python train.py --n_layer=14 --d_model=320 --n_experts=12 --experts_per_token=2 --d_expert=176 --d_shared_expert=0 --activation="quick_gelu" --moe_layers=[0, 1, 2, 3, 4, 5, 6, 7, 8, 9, 10, 11, 12, 13] --router_score="sigmoid" --normalize_top_k=true --routed_scale=1.0 --balance_loss=0.00726 --balance_bias=false --init_std_router=0.00695 --lr_router=0.000627 --vocab_size=2311 --norm="rmsnorm" --norm_eps=1e-05 --tie_embeddings=false --optimizer="soap_variant" --lr=0.00249 --beta1=0.95 --beta2=0.99 --grad_clip=0.5 --batch_tokens=65536 --seq_len=384 --train_tokens=383700000 --steps=5855 --dataset="wikipedia_en"
Below are experts of layer 4 (counted from 0) of a mixture-of-experts language model. Rows are named router (the router's row for the expert), up (a neuron's input weights, with its number) and show model dimensions 80-159. Each number is 128 + 32 x the weight over its row's rms, rounded and kept within 0 to 255. Numbers have three digits each.
Before each expert's rows: "comes after" lists some tokens at least twice as common just before its tokens as in all text; "gets" lists some tokens that make up at least twice as much of what it gets as of all text. This comes from a sample of Wikipedia text that the model never trained on. Tokens count by the router's weight.

# expert 5
comes after: "\n", "ed", "s", "ing", ")", "es"
gets: " the", " |", " of", ",", " and", " in"
router:113119122096098099154101142068105120148117072184117111136102089160092132099134206104094186125108165052120184190088117165146110133046118120130119137080120106132138114096074111101149056108159113147116130140128151129141162103113208119164152127
up0:121103220139140099146154154139148094099064123084129143114197048178117072162160104168135094130133126123186140124082137148134130118175145175149100075124169122119151173140087101082154127094132188185092117171151090142110121149169114158144139172
up1:108122105143132137106060155136157133185109126123088128148130134118176184175089137146099190197167160167151091081120111124140162137105183114133185105150132133138147158194175115126123163126100084138174132171140104116146110111095108073148169154
up2:186088158097084144104198154112087164141161122126129110143085096090130129185140161093142145130149129142118107126152165105045096111138135159138135091196144109144065111201135087121133141119112120223115142168127135180132149052076070159074117142
up3:187086187072070099129093150161099088150190096136121112150114137129128240172097076172116143127106156094127186189133168103117143178097155153068107116104108114148051108108174058105082084160143117102113119075172124096135142129087176114090077125
up4:128150142113184125072158080104194150162088151136101145174026101125174117135141133159169097128160118103110134152160102136158139149163160105076200155118143120107169116149243114166043087124116145138115119149097114088170132127146136177090196128
up5:142064151144134134157157088118148066055089118110144160130129140111083134126107131162049099172140161177119121136110181119114151144173118153140106121157179130123125087117152088142074124137085106134148117130128128095125132136115110141116121135
up6:172128104149170148087182086108177117114158138104138162129112132128169151088122107147135088166141063110090168118122119154109163147130135131167156187085094063173118144114100122104131154110082098120137086163095083130150127071091226158137152082
up7:104122080112162167127124127088042108114118150127140108097158075105150120156089099154111110115155163140103141064134147098156130139126149095138140140109146133153108087052155102087149110165067149163145146075142118109072139104143148128116144135
up8:148115226162159134110104118106074116184150125133146149145112111137106199165120078131142130163095161210079127084176096104138143138160173120109156174136109127198184138144140155133101166114105145114147100015083124120169068085136044126164111088
up9:128157165103100120151092170124199149100155085123085162093049120081219137122093108130078123097113091134118111120082119158141150116094110097122152129130191135135100067183127100155205148116134132117178097113116101139134095116054072076073189169
up10:100043184041140117136147155181158145144090085111085151110206109139105123117149128121102111153134065113122141152177163126122114157130081130114140158177154202101209117139081177120171092206108164161153101146162166163087121063137076117135136034
up11:125144140167112121170110098132190102190079118122145118089137173111130037126040096178124138139146107095116123116113148133102127141150155140096112086173150064161139119130196108098133125163168073105174065105081187193119157185107150119139130134
up12:143130075095099128106171109126163069176143191162103097139165133123180076120106116150074095094128110164100118190118099126156068116189125149142111135146157122182117152158132172238092078143118131087133133108148102114117103126150084034089151160
up13:124138155126111177132156122145158069184175146071124129152130143200151146050123139130102119131181077150161131132143126099070127161129131152157172153132150157126129193140086097159104190118110107113080092156130162114136128189115122115140074130
up14:119125100179155151189188130128105152141140101113168156098162138115120141093144132178077094111138096125135158142150158075104098072111162150098065136077102171201099124088075098123108141132066113112186137129100083088128135188133156137081169114
up15:138203142171099101103102128170123115162110102167091086129112088119069143160107140109148122198153105125094109134115174077157134165145128103123091106092163129160152116134100108125181097165089141178133121138101124145128135196139139094134119051
up16:102127185182125152064151155101116188134129198081095106089153102136140171127082126149169146124139077178162120162195132121087124135109150140125128113138144131147130107150103102086108117135109162173166125057176115166127099096119158179123075091
up17:082091139082126110136124157156064089143139137124133112161175126035142160155144130144101078138188126143149208117158117141090166169163085161114114131116134110175164151118147084162128183132140150141151058071104123101069162162108077131123093183
up18:149138091172122136041170154169140086165136139127170120106126176090169137117130141152108158068172104167120084100170096168131133155084152174148203135145123139083146148118192153205111128116095173171108129081158120139139115091113102139115100065
up19:097137142161159119123100129145089120125076108095127073118135115115121112159157168123130114103162099144097176146118058090125128106110086117108154127120136147157122148092159153173121100136184139152082117113135055092086106154150179112138153111
up20:120128038129108115154105192079150093072079106116114107095125151090099176148084112091150126161135091088141129142156129160183128122109149166111118138123165089110092118106164103134162124137108139066084146095131142156123106087119183140144124110
up21:139144143145178143147140186116136142165083116149106104063131156104158186119099149155131141112085147192160092126125152040194173092145154183173146121136118173109179127064180136164141128131157153119096097180087166068104124097125114169107122170
up22:119178134154114081124104141152091111143140173106125103080147155130178122143114131175105133152172084161191133106124173120091095170127127099128083148079139098133106114156109122191112099125116149080093111157177173127154146083134098158155117139
up23:151186114105148143085126127179061187103101154078116136102133170169178179085157119100132129166069145148092052104155178128123170140164137126104140087132130081182169084135176065142107130132162101139078110153136106115088103126128120113173147146
up24:110126157150176133056137164160129104129157096126122128128121127091194168136137088170134157138148209139104034116144152126131136112100136205123094108153104138090128136119133074172170147163108111091114104076123070144154112125077181141089115085
up25:130161168168150120120101118140144067187068128137120175088137125162154140123085131118101111093087111097045132118123172161093162099135137179151154172206129141120061141147076115076162103140080109107180126146164135097082120105110091138090148059
up26:127133167145155111150151108194129177131147124105153100164070159113070150138099153053062161115109090133134112103129112143113142143097109076089137132117124083093083089118103084107095156142134126131065081116117123157076078125060090118149128169
up27:103148124128118121098161130135126146169079133117073101073099112133150074032100135127098139149083135147102130161170094167106174144075175089070102185094143127093194103109152114089095114142132129147120119130110108152151148094144165136124125161
up28:157092142115079129136095130109160076156135085123155158128112090134090105102142118110194150094111123135099081137191120113139149142104117078105148119095151111114206083128121143132121116169103171168169115199151162157117095116138090170170095138
up29:136091148142080131126109117099187142101130132170096107087136152139103084175091148074111096119159083037136163134134113100133113088109198194123204146089169129137139067085145088057139120116171175050182155118130119117114154161130137118116088191
up30:090178116099087161098176141143152121146138117114164135108140104133121219117130134112102152086114118112146096137096157120137149083165096137115063083100131097125159145120136142167168100111167058127077147098169178161126120117154087105142111113
up31:119099160136106111078111088139167109148088150106090154132192130143109098109134148106115146107073122079132161122091081137124101164151119136107144102081132118168106151177165065151184125138154109176157171088144145088147073129122161148086133170
up32:088137086108097158116115148152145125169114131125151143122113135108179142141125118172149128109120131190097146161145160108091167086150178081111104062129075198137100145142132105160110128108109129136135127111099095184131116146088077171083144119
up33:149137132136159093123126181154215096091130133088100133132079116121176137106055068196208136127157101120073103113158080132152087082166112129131171102142161112104134092097143132122129119154108147142127156101142170069150167086116074133150141050
up34:130155122092090179156091138100111152108146097162096145073088174138245113150135157108156166114161108107165131147168079134080139121095141083128128107123145127098175093143138096167116154164099132109096080133151107102139115110185135138139159091
up35:121082081131098123081108087123079157100111152106083152150177130056171172121129146161100098094146086117112114132111142165199117104141122112052173080128110102116080147148153165173063178147081180130149076096142182188109146126089130110117125157
up36:104120152117155102140125111129162139152118109110169163139082166102149132145107149063128100151103167116191115147164169076122101114114127113121140149111145123103079086179130132137077139097106163121111126171125140184153134122147041154139125075
up37:137126191147096099175144173141076091117086156136136095163111148094188136122126096121097106094143116106132069136114101168152136123163143148127126122160091165134152078200126121128057129096145138158089150202123032202166124133069130181059135075
up38:133103083091133118148123091162120191059128087125133125128066150158128077155131096157107087104090108177107143138133141105146160157104170132154136147137113091128098144216130134089110112109116123150116199095167129117130139134130123113181136095
up39:178098108118193132155081124123142103070158110142140144137138137100159217153111166089114151117169167125172116103096089068123102159091143121098133133091129149120179074187153093087138121112110140135110098168081136123107106101077146159117142129
up40:072119168122135158089145192218118035115163170111098120092097119066147163107105152118070109120110141119143133126154111137088121113103137075153134138045213098131136117081120149163110123101128127127100057119059065065120136120138183107140181130
up41:177105135115146127184092134195172125121110178138118113181160118122140104044107102124075160147127155130134164128130107053150143154133120136118199082135171157132163113099098121121127100123128115091145133096149066170170095143150105150149111201
up42:167139121139154093092145155120142057134206164157093099161110124153141185125092173134137135110133127127062143127135116134199146167137097138116113132146065142042109107076123090078176135138114119059183100169189066131136151116167151155156121096
up43:121129167139163099116144158199088112074168178096118164167113112107106127139073086122157080061109167129116211106144156147103152128132105062184091219107054137164127166104183142079166111115088185116109118203105156118141098155161156201163115101
up44:161123155113163127105126161106164120122074169135161099150108212084178156154128136106125156155136110128152113088132107198116101128150097081165156121044096114156149116146086133132131134123170141142159119144145154145055113143142171123108135118
up45:116137152151092146096106103125133141113143154148153135159128122065109064086087113087145109133103124143094118166175139084211146126112093186120119122175121117088167160187151085100119132116134122091167110117125182137088084169079169101169177123
up46:118088053136109126188129128115108121103115111163122130099122114199112119125134154201168113111123115168112128150105098158085155074107116098109165122100124125101108127178065058147100106137145053155087172056130105118126134162156120141128149125
up47:139086166107127165110096054086112114089078203161080104081115099093137119137107150125180123125177118189079158139150128072129177125146142113127110114178167152139137106105111142164183062115158148128083092128162076110144124139130104139147128102
up48:134174072175113176105130096087089119145097146121084126128135100139097137182130108124089127136077165123148116101095101144143143075175117116142134065107131147152154091172163100053085139162094161055053200181094076120173096106116087094131100095
up49:174081103133179142177107079096090122191106114097137155129197120141094121139142098065082078154183131102130160121130121182116071107122129110138144178101137148187137135127135141149150093133091157104096158073152147168119123133082138133118127172
up50:168077149125098186068169165096138075122081129150106102110180127104174137188068111108043172134100164145115092147089105100090135107139130101147080181103161165109104123090121147124118115109158133108095105126147105126145097136104094156144107127
up51:108176073123146092163153109152074153072102095156120114121191109101134105184179131133172111136190125094072089102142176090082137120098173094159138106106179113069086074185092158126096144124102186154147139069098181125239078129143135122156114109
up52:149157156143141163173122136152184094096152085116134134106123164105144124199119117137086108157132132132103099093172118058088150069125176183163169119095145066190082126219095106154135088150128169122130105214172116123095133132139155180138165122

# expert 3
comes after: " |", "|", "-", ":", "%", ";"
gets: " ", " B", " L", " T", " A", " P"
router:121065155116164119095070109079191128120183074137139115138160117172166091066143157089138147115111155166049117123107078173160119144091118145160194099055113173153204133137125136175069050125147116177138166201133180127124138164151099122089157177
up0:160176099153080133169176152123142107118095142098081201147145119127140116166084054161118115080151109161107129173160073105130172141132149148159148098139189136127108125082089126152109140178109059132085084109069106134148104170182134133096142141
up1:069148177093075179141138159096175131119102117097127157112131106100138120136121162212096117176128126193167092132154166130096156154145198141118131092158139114157182113132130120120146121103136144141142174150170143170142086111122138110148157107
up2:110153137128157137188060083124143169153147118141106113137135139107126135151125094113127127180100146155163175102172157127147112087145109073111111137190142078181131119159145123086102118173127123165156126177091138067174121077129089122144122158
up3:133129150135115196122102169116174145132079102081134130148116146078089162132136171137183082114088067103089155105095094098142112086150180160121114121117144129117140127127129157144112138164109191123115105115088129142105126108067173086150110128
up4:140104146116102181189083129072139139135152095134176130066109163162096169089129065165098112150141105091106127147194123093155168116096151142075156172150091074080083127128143084148149130127102168160097085125116158149118109143147143141155127121
up5:161114167134117145111151126169129094189079132132118095094138092143106110148081119146101108107131127180106140132130095088076169126098133098124168140119093109065147125169104129108142104113115125103124068123119113215134110078122148155103141121
up6:147145129100135125115094195090139075091140148083117110113140162134154168148155150118123102102134131140124130170131146117094079121150141068145120162145183142171165134069136134135156139150059173129119151110089139137101148112121153118175117119
up7:131101119193131188118120156108147143089128125151089115169197133046124161156155072126167135146065104164176142132117076037113148111105153110060192114123134111095109127095111106120115112141139137115167153148183124095171072124137095129121123192
up8:109099102192112135092123124116178106158183126147051107097137145170118129207119164185114099118176129130128167139143106057078116151177163195064099109125116097123145133092157133129094165182111186127139143169132158166136081182127112153165142085
up9:142145183161148125183150105176104119163091114117092153073076084122138138123145119109092155156093083120121186148163178112090093090177128164055112122110107085115118146130127047121188144136134114140086146099054097144138143075062204171168128157
up10:147157128103120102086129165127174070101134134132130122121109146150094070113119106161136120090150093155104142135079109091122120117123114099130053152149080105204164105152131107158115159153132178076160128108166079062160145104131153159066103062
up11:162099161122154149174106112149169116173114143139113112099102170116113115119124082135124149135158095130128085122126093133173143074123139194116111133183156120150155134172166087138130068153120133121163145103132127173161069123198182130140122090
up12:154111143181075106156080105133138110103116149103116152080162106081148173152099139114109103164147103064110168116144152139158075112128155118112123151158136159104111094119097075079114154164140117172129112190087102130185082110105150159137089118
up13:139096097128152116201125158173080133072147107108120121115102115114095198137122119163100165085130120145172132102181108134141135126103168129103154137112144078108155095126148189156161125180115140122113187141155128183136118030054160146095140129
up14:137117191102148138137162141150187118104138108095088224162130139154089188104062121157135115109155171067115218124136132107164147126113157070124092192110111042168099023095138112148167151115116089109107126120098084125155098094123079209105112170
up15:089111185149113081134149147111131180164075165084140078135092118158141141135095132140134073114141136069160080111151193157128137143111142139121111132126139111127135147055112040098174153126099088087120096093112122136160139140126161107157084166
up16:143172116105168102077152119111141170221098099144121117118108160065080177129081114181089130138121112163151064144120165091109097093123122126138113104104153073178104092135143149177142133181075103162107119153132133178161133112081129110054108156
up17:131080093143199099129093108174148134159119121137113149108122138108114173127178134171123142143163106151122143174111057163130130054122132158127125160122164157128134070143117136144110158133138133134114130103096123091126113099137144136145108136
up18:203087168122143122123157142204137125113177111119120141127130141146102152166143123191156122129141112152138183155149143109109150145184118151077091115129112103114090164105176130100127121158128112117110095082114144128073148148049179119090149142
up19:185168172147129168185129095133061073111129139092133125096128140131180093098161168160120073136159105105186181150144087163078114097155162101130177104134158106168152108149179083137127129197117147105130104092128097080089176085040146173126120099
up20:221136151164109086203126153081155102137120141168147126127103149113152131126123146127140125162117151152218196083130130122109136111137083098093102137118101144101129172103121130110144149108097137171124161177082124094152123143111155140139126112
up21:157136119116128165153162093100152111108134124127152113116159170126146151122027069155112190135147075111153141138100094127089144154124161154146174146154101093088142099132103104088104129156098184097161150124110084179073121116128168098102087109
up22:105133154152107189072157128141114137178138096109110099117164099095134125165041116147129110148104101162173113149159120166137123065154135092154084107097122155170117134155092145102075131122097156134087105162085112145116116128150180147118112121
up23:160103148124147161151152132091185134139180139081112145129090098174164112148041091148127126163159054161095100149161116099087148151124162109191130122125192110141118112096056106109201049185117134110125192159116133073122122096103065147132155147
up24:138148111135126153143121089182168107167102118076108128125159090101100110111041145149096100133107127060121151131097119116189132150145107145205125131101119093140082110124100116104160132116152144122147108132033135114189042060047151133092114142
up25:179156145108140120182102107114098103155182168075136143061104088134127099214081089153128174134159093106113125092141166107136188094175151132098086126126131167133219076085122159090152080114141151111146149134188077099168119141106090153118139127
up26:106151197108100169143141112111143189104107106154177149087083125151167138155160174082088141149154156109185201159116153131081176150149105098141132153100164108067178124100122114160094151135071125095116112089138174149176085142141175150140135095
up27:135136129083177088132111165201079143150148171190103124134082146123125132166176138147133111048107110130132080078162135117166167117160156079166141159092168133073122122095131127132106184146126105121123135168089156121172135091089155117144173132
up28:133132082137072117164095142153116147144149131143132178109137093114105053128109068132101107071150153073175115098177132108091140102169174148125156184064180116123102116175168144109122089145085135154156115051091115158114142111163094099142135131
up29:178166129144156182110074202196116153190136106129098114156153205141097130102111123167087116099165067095167130137131134140097103058121113059116121129154147100099128142111155086111143149145163166107071125096103154130156079130156142095100144118
up30:142144194105129088151162194105155123159100130113112159091120100171106159145168080108152122112101138122129127151118136119094152110121144074167145171134135096132095135081080096135099128140113172092126133121139168175132125075172079131213135121
up31:174110152154178145124128123093105086110138180077125182129115119112082134118131144065119064137209128159119109090166143111051164057128137139119110091114137082089184149121112064192129134137132106097095123135094147097147129151061095167114136116
up32:089138146128122108128143199170101103123085085089099143130142135075101102138126105101141100121129129143146121125078184100086197106117161163087124178140100112101103086064156102136096097199141142063089116144042080130149057133123146163150120187
up33:107109151118147167090093121079122145074122188130138116096147151116106104166125146190109114092117095095169190103175106160125144143127150143183112091109146181111154107163093067126204117103136198106105143100116139121096104041082140132131034130
up34:108156134125101158126133067183120096106051097122071131112090133119132137111147130174117062127120097140124086120078163101138126153164154107051134129216099122092054138123164087121168115139065125129108164131111096166146121164094148119124090078
up35:102124205127124091080122147146097111143069136087101125156100139139104129159101120210164156159169112138164183108135141126112137122127112126194085111131104148188109099137179064148112129161115153100140129165085195173138073145080136117160146149
up36:128115135176116147139180091133136126174165098080142154164145146070225111171094147150155176157139190154121123122203133132159108095142169128070142129126173115120200139118113095086145114114122147109147096176142114102127129145135093150105106108
up37:150145086158097140091098102156112150158124173169149167135149200139112186145142115106135097192105093135155148190136085099129195108169163160118177153152126172126120119098131081101166135186103170086121115115147070124140116101097077105109078061
up38:149116135090093100067067179179106113158113212133079104126132147129103097174114127128087118087135118066071145126150127126134132126163103131069141105177125111091115144138086098144127092140079075161105142078125118134149107087134071160145111141
up39:086151110132106146203090113131134052166183143099125171151156147152135103064183143064052131125118066117114138148092159117110195122154104201136087112150111116151147142127111145127153158153105103127130119141129174139066092157131121156102063088
up40:137157091191093144113129096107163112127104120105088159082151178153078102113116126085126121095141084138101136092120165142104222117136096114159121095105199126096087092078154132136105049134019100097176045165125113178124156099100082138102125132
up41:176162122177155155170136182186105074133144130103086179110104112096187153106128162130115171142142114071177112136117095101142139127161147049125076114101137082153096116092144067102111088134128143119117114180127139142136139114076098121205060168
up42:129126174133105178205182153118064114124148167108113110094056157138136164114121130152097155123172146184127116153172125245127161097179178105112138144079112062119138113149126119154103129125136123133149114105094124165097081128100137124123117098
up43:199118113129061190137118106145148040165113183089117128113064191096133162155081135128089122114138128126123068117131121005113157107130188148102162092125154099148091082133131158121082138172090184096140113153112121043154117154129153113116125095
up44:169127092092131186161124221107109154135184150106143129143188112067142172126142097176100127182161092175148086136112146143105126122094124118083091144127094096169137120143140144104146156149141187152132055108125153182145073092113157144170128102
up45:104064074119131133079184158078130087127056140129083194143104147127121183141114164117072160134146128139157148124168096145136142121199157157124133157178146073087119122110036107164110112107094161163110122069124135118178147110173196140103056184
up46:173218123122063098131149149154145150114159125102115142114132115126104202098124070061139064101166118161090115140173074121104150117164125122141188151065136089109108100106127110133118119098073141158099182103147101146110126122088147132160138174
up47:149152080082124134149139105143132169176188107165123147070092113064086154112105150147138068129162140126126116083123139107102133137185158124186178170120129169141088162127120148145162084122140154032125163155101128133111091059129138160105152147
up48:167185074128121134103110159153119112181161148157077150124097136102178136115109144127106115093152112134169233156099106117121174064159150138096154091133140124124195127160093155081125151107119130088125100156122115153093095083144162134148190090
up49:160139133175177117142150167139121184097111117120148146114122167148148187094127141100091074143133119108135148115140133143142173127141186099178101095212108115134123097130087092147219099135075130149112089077156065175137126171092174153141135106
up50:131128035107117116168131088128134069115129124139093072104111173130071157112144178168115112187155156149159166089197112092044191150083151062124098113106138136161106129086111094115129175119183127124079154097120102070105130110177170120165154124
up51:175156066164126163144142191146101122195067188104074108077153116149147146111147170097146159156155139137194181123132127186078182159160134124137114091132177114152086113056102068123124145147098122122085117126132178104101122086162117189104102073
up52:167066063105140163130139139148168168108124186110101132112145118111076130141149158110106115142169063058155144183141173150111167087139101130118172097124137152153090102126075104195179139127105131132188144103079085130125083132104128157127100162

# expert 10
comes after: " the", "-", " a", " and", " (", " to"
gets: " B", " M", " S", " C", " D", " F"
router:139095202139140101141232116132131158114115079109127139087122102121170164136094110149151170133116149216087108102107118130142132183139096164149155153110094163080164098154184147144114145110061092120111167121104141106101115157170106133050162120
up0:137099093143136158077164079120126173122077112095151213144107101102060073146105090127156104119070114136134119131163125180157144142177159154077130132196147122186126127144100108156092201122137181130112087167143125110128129119145112116124152094
up1:111097165136120080107152115103132152140128172132138078116132100124118135083087147143122125157120092078126107129107161129205128133094129146117166065097126157157098134107106102149127097167085168090066088127115081159131141125173127147114213235
up2:134130146137103130150188098169166085126170084147194145088147153138134140150113169121098135139154095123118139135095120154111142166132094102092111159150157150123135063156144139129174116145094140093103091098087152174169101161149112101114113145
up3:098130120184114150089144102103101108167133097118136162114129135142103145187045121133159213104182130117184126115136142146076122099102169110119094127174120132193111141108132106131104112153076099081066122203152121115164141136126143080151114126
up4:146095136129177136104147108128126160082108095189118143102159100111110131119166134080161129189162120161135184149152108099136115133096134080071129159085166191143063061123164087077139142110120145162130125049142105131154113127126083125102086104
up5:160124182068120123131149105163119145184158085075134186095099082080122183117152123179124070145120091124082140142119103165087169137083100154132130120105070099119096140124114131093149136119160175109127134128126139146141124141131154147148172103
up6:101128110172193108123148110109161167173193129155150108124120159133143124142148150095114122150153148092180137134191194194085178143166125092116152090053104148128095133121133125166159100100092121073116133121136162169050126189144096173115121159
up7:157119135157210097156139126126157180134106150069151167092200128160079127151112175127169165106116140140185147168195098100150140139158094133133119193161171121148174090104142133148167119186082110038200163121088065136139134106140121165109080144
up8:139166118170141135102130124180129117123169109092096140130070130113103192087126145164092093163169119095114103162126102143169130125142128109117101140100145138149168127164107109129069171162169195155131110136078139184129103114099135141138139100
up9:127154113134154129173192089162095140144051086110069114139096111104152166173084092101097087100085102122156091092117070197117147125136182093122114095067192082111134139157183135157138126115146138087140151090099103140162151076162094116137164093
up10:108160134114142099106106118148069096143106083112097114082106137086020187114111066180083162143071139121147103127153150147171161145151105102083090147075130143126114170130096154119223157123164113165153175115146106117114118150118143145138126118
up11:078116178113147125137145141156122153140141145117105088099113112098084168117108137169099134149137115100112114155086145122109031133153113078098192152130157091116171100088181126148094140089129119132193146170105114176095191126023146138109135145
up12:086096137157154099150147139154115132081141075135110139169074139103127111158118100200117120157090076119153113217111115106152119128044162161069090135151175115141099126125162141085120159142184110198119150117137086128080098080130175108120072118
up13:105117120194119065188184146067097127071112174116110099135160154126144170134147075126110165133174112119126126138186083101084119111093143108090098136122081111112133145155152132104188083106148131179113132139110104104103170108102093162142060104
up14:156161125165067119147127180152050154083162156162115105162116137107095130148117111152114120151148069143098133178114108169137149072177141146097161092241096043120130098130145128108125117128169138154085147104119173146144101080115150121150137072
up15:154164148132144084180154191115024117103096068137112142066188088124153108151118132104150120145129108153107126091111152139166147160092178079159135115097177057118093180078133193120111105099107127099119159039060113121134097095134156117124106149
up16:130150150148089150162163128175154135088093124133117116141095169122097161064080147134100103141094107155138115120134155074088129089065135069103101162118133146151084082094152082117139114107093075070151173120182124102140130103140136118118110089
up17:161145165105168094125084174131153160106045085130156142114124149134101150161096119119154148137176108115140189146154144064126107141181100082098032105142120107147144145129128194145119154123135139134183093127156130129161170157166094063131163085
up18:141106168136140128149099092117076120200127131101125118191206119109108081098114149155147168112145080105160120134170083108172113132097201125107108133096111099141100158134095167118152118153089109102168120130141148115148117105117146194125195168
up19:138111138114173111149142154129109129156144164132114134119149101151123216148146192148098072137143154104134145112090149103133088141054123101170133114110145132155143080066085152086153140133168122060107111096119110104121111081140091109094087130
up20:133112163154161082159117135098132053139079113101103144126064156111150140152113166117113122145127133137113130142188120106194140065191186062129152173109112195131117160108145125098073103112140084155141096114133097129189116129152088121112119142
up21:125122128125072215119140107067096127132086066117120109091083194120168136125167157157101137091115125062125105115184150194060150148127146121106196142130113157070093093101120136064139092115128103116139128171100158165103098129178127154095062136
up22:144091126119103107136118107126095115156108119165167117105149093136073154105140198104154100138123134125195134075186182159128199130165140122107147107103128092162131171149134101067146160102114056151177150099066174135085124131145122164188147136
up23:117136131120140131097148128173099103185117105134098139129156145136159155168148098124174121073164145111090160119139171086169171138142103161133121142098141175134121063078140078190113148119141114075090125116115153179152107161091095129130118143
up24:105103123116128071160090170138151111176140064093118158157106128076127124032114105094132091116148125089151128135134119122166153153176073184172122185198107134146160142133090119112123131100115158057090110106166094105150111076086102119128124154
up25:123131183113125149129133132140144058140092120089126132106110152112122144138089054100061192087154192152094154137114134170105108153128126126132149130128158092115106180120131155127139156144088151117132110170109098099140150115142165191085131144
up26:177154116057098153098151106148101114152142138120125117136133123172047165125063133179089128105119154195085207156148125120145103153118164125156155079074133098123137124112122127081098108151130094095106136096065108132103149171103150158120081093
up27:144146090164098148150162120113148090150106140080162152139124153120088188134113159161159132125129106120114126124094092178086057128195128125140091176064076126120148125145200141083159114147110135178079094119106142212168112145137109116077127149
up28:172136123179166158131098127120165105143116147152152132138160127030104149165178132175164095111084159121116127104139161144138168121156127109082188066131148121079155149103133141099161194120172117159080123061127188123137102098090149144152195125
up29:183105127126042148064095164170129102105103169106054127082138113157106202103127187151173143118070084198184087143124144067110166081056141071148148139132112153145143104077096128118162171133081190128118092096134161088141129137132118114166170101
up30:119065145154147155076101160155148125132170156122106160096176136109158101105164095126103112155122180122103159101115045165218130123134145144130110143087123128098093133165119142101204109196137085074166123142164182149149160110044155180162104148
up31:133114168125111129146113086154035151146146124127137135103139127113127149103158145186117181173087105081100214111114141164157131125185183087098132183127117140130116105100156066087090166101095131088149124234087091126096116082103126089177169110
up32:107120042068176164173145149154103112086127135125113132153067172070124127139072139153135159133160103126155152119153143130178140088115110228158065153107106118074081170091118131158102146123089158071145054146133108101155124099149100082154152130
up33:117105129143076136133144119108132104158125145133078152081104164138133116144110175141109077122126128095047140086122122174125137128101145095090161131112076062095137080111157105096109138152115151159111105158166060160146101144111164161121150128
up34:114124194116166205131140127174077124085117107077130115133096106083137137133084100169117063150119093166165130151148089062083096108130138126074112191060118125110125108148131113182123087152118121069118077126167143144136118109165129192126151121
up35:101157158135090151140102070062156119114104152125101157120183173127134134113134108110102143164131128110074137107130045167144128112136129112138101159161137135195120112083145188065205141113122181189126145113091088060120143175156126101114077141
up36:179133071082104115117169151161121151133132140182124158137090147151125138162201130114129157160163167163105132188146147119098093143127119147129134097148145123120104168128115145111101131160181133086142082173122139106130119127097143130158204135
up37:072118107116187164169144126079139168142150128098083204169093070113120092159090098100126119148169175197138166137107173091094161136105118092157111152132138178139103131108108132110137151150106141088170112134097165097154159104095174132122131146
up38:170135113120141180119170189066156104105136136131103168086192130160118144137170123090088106094168080091081100132095155111109171080176165162071119070115115075174146100160122094138139111158147085107113131163116110147181124121089135164138102122
up39:103146088179083154107098131132111129201109094075072151181094147126122087132184139088082146255149122102073188142119142126119115085119135110134125125150150115162102182097179091132165172144076118093093153114156142120102101160119130159099187115
up40:139092180173111081094096116079136102143135149090086167209075173107146136123122080103189095127150126129134116122144157186117114129142142093098183080168117149141129104119129147145140181174145184073159182104158162069118087168136104155150115206
up41:159155128220145108153127125128095176061185141115205145168141136127178131049089144062096077127097123151177166114174117110106162110170135111089132099126089111117103168130179147141122112112074143105092140090126119137160145117098184130124130118
up42:126130172176149144112098135173157115053126092140124121112164122125112129136121184149129116123138126167061169116119082120156154087131122072132090154168140147111106088164083104129159220103139109150071090142143128088095115159177112183156171105
up43:074136143114138169111165136229159137120133161158162082115118108077124083182114103107115064060129154114127143106145145169115116097104138161115095087183166116131087129145151124132056126151116134100127086116129073119141138124112088143171181131
up44:155091145134070193201127177075148134139134100136087178143127094116113125183148135154135068170112155080154148159163107105095139134133132128085126100133132139113149186101135092135189191162138155129115101168122085110124132154178146087174120138
up45:104081080122144120111119182143073149142116109083126114124114163083139136175171135183139068099134089124157155121152178178163136125110107148091041147115141099075140135072078172142156150097111096078136098151081120120201111078129194140160121047
up46:113118123156144121094129099178124081122142126140104111103110103145087158090119165099150144123118156041158116122132133061122158078139096187181102101102193143093116120210122072055148059097094166108083138139080092152166140158087166110150119038
up47:109122120132102108116165103103085176112114133152131093079117107077088103122170111166147109192105168117185076188119122157127120154098202119124097202206118165118150094144119119082094133129138135091136114153058190090169099120112133149143173086
up48:086131087127097189137171149116159168162088107156117112076126154106155149122123061170064126133118131173123187168150144154177139124109139143124140101096126138157099208148128090090149147189050150086132160114164128075100112121108146148102132180
up49:150133121167160089117089153117133017092203108093121106103132125122074149099104119168126110189151142122122120146146138116146145144106160145086152119159139131197119141128142129130097126084124165150144166088087092128132109131083118129144142150
up50:163097102118129155194098058092122167140168129137073211140078121150104181197105146084091134104093146083132137112157109148114155119109096107136129090156118093148124130130075127105094148149119098114129086100134076134152090122119134130122118112
up51:120153092128147120125137096146171123150196187142114125059099184118124113112108116110129135135071152140149119093121104107073165140118082032065107119125161036169155117105136105144121140102098097187152109073142128122129140114114124147168116177
up52:179136104166117105139070173155135151151120171119123133126180115092107090065105093135109129096135150103109147152174132128089089098162094161145144193159138119168124126099166103132121113134127106098144143166124155116165076156116212148104095165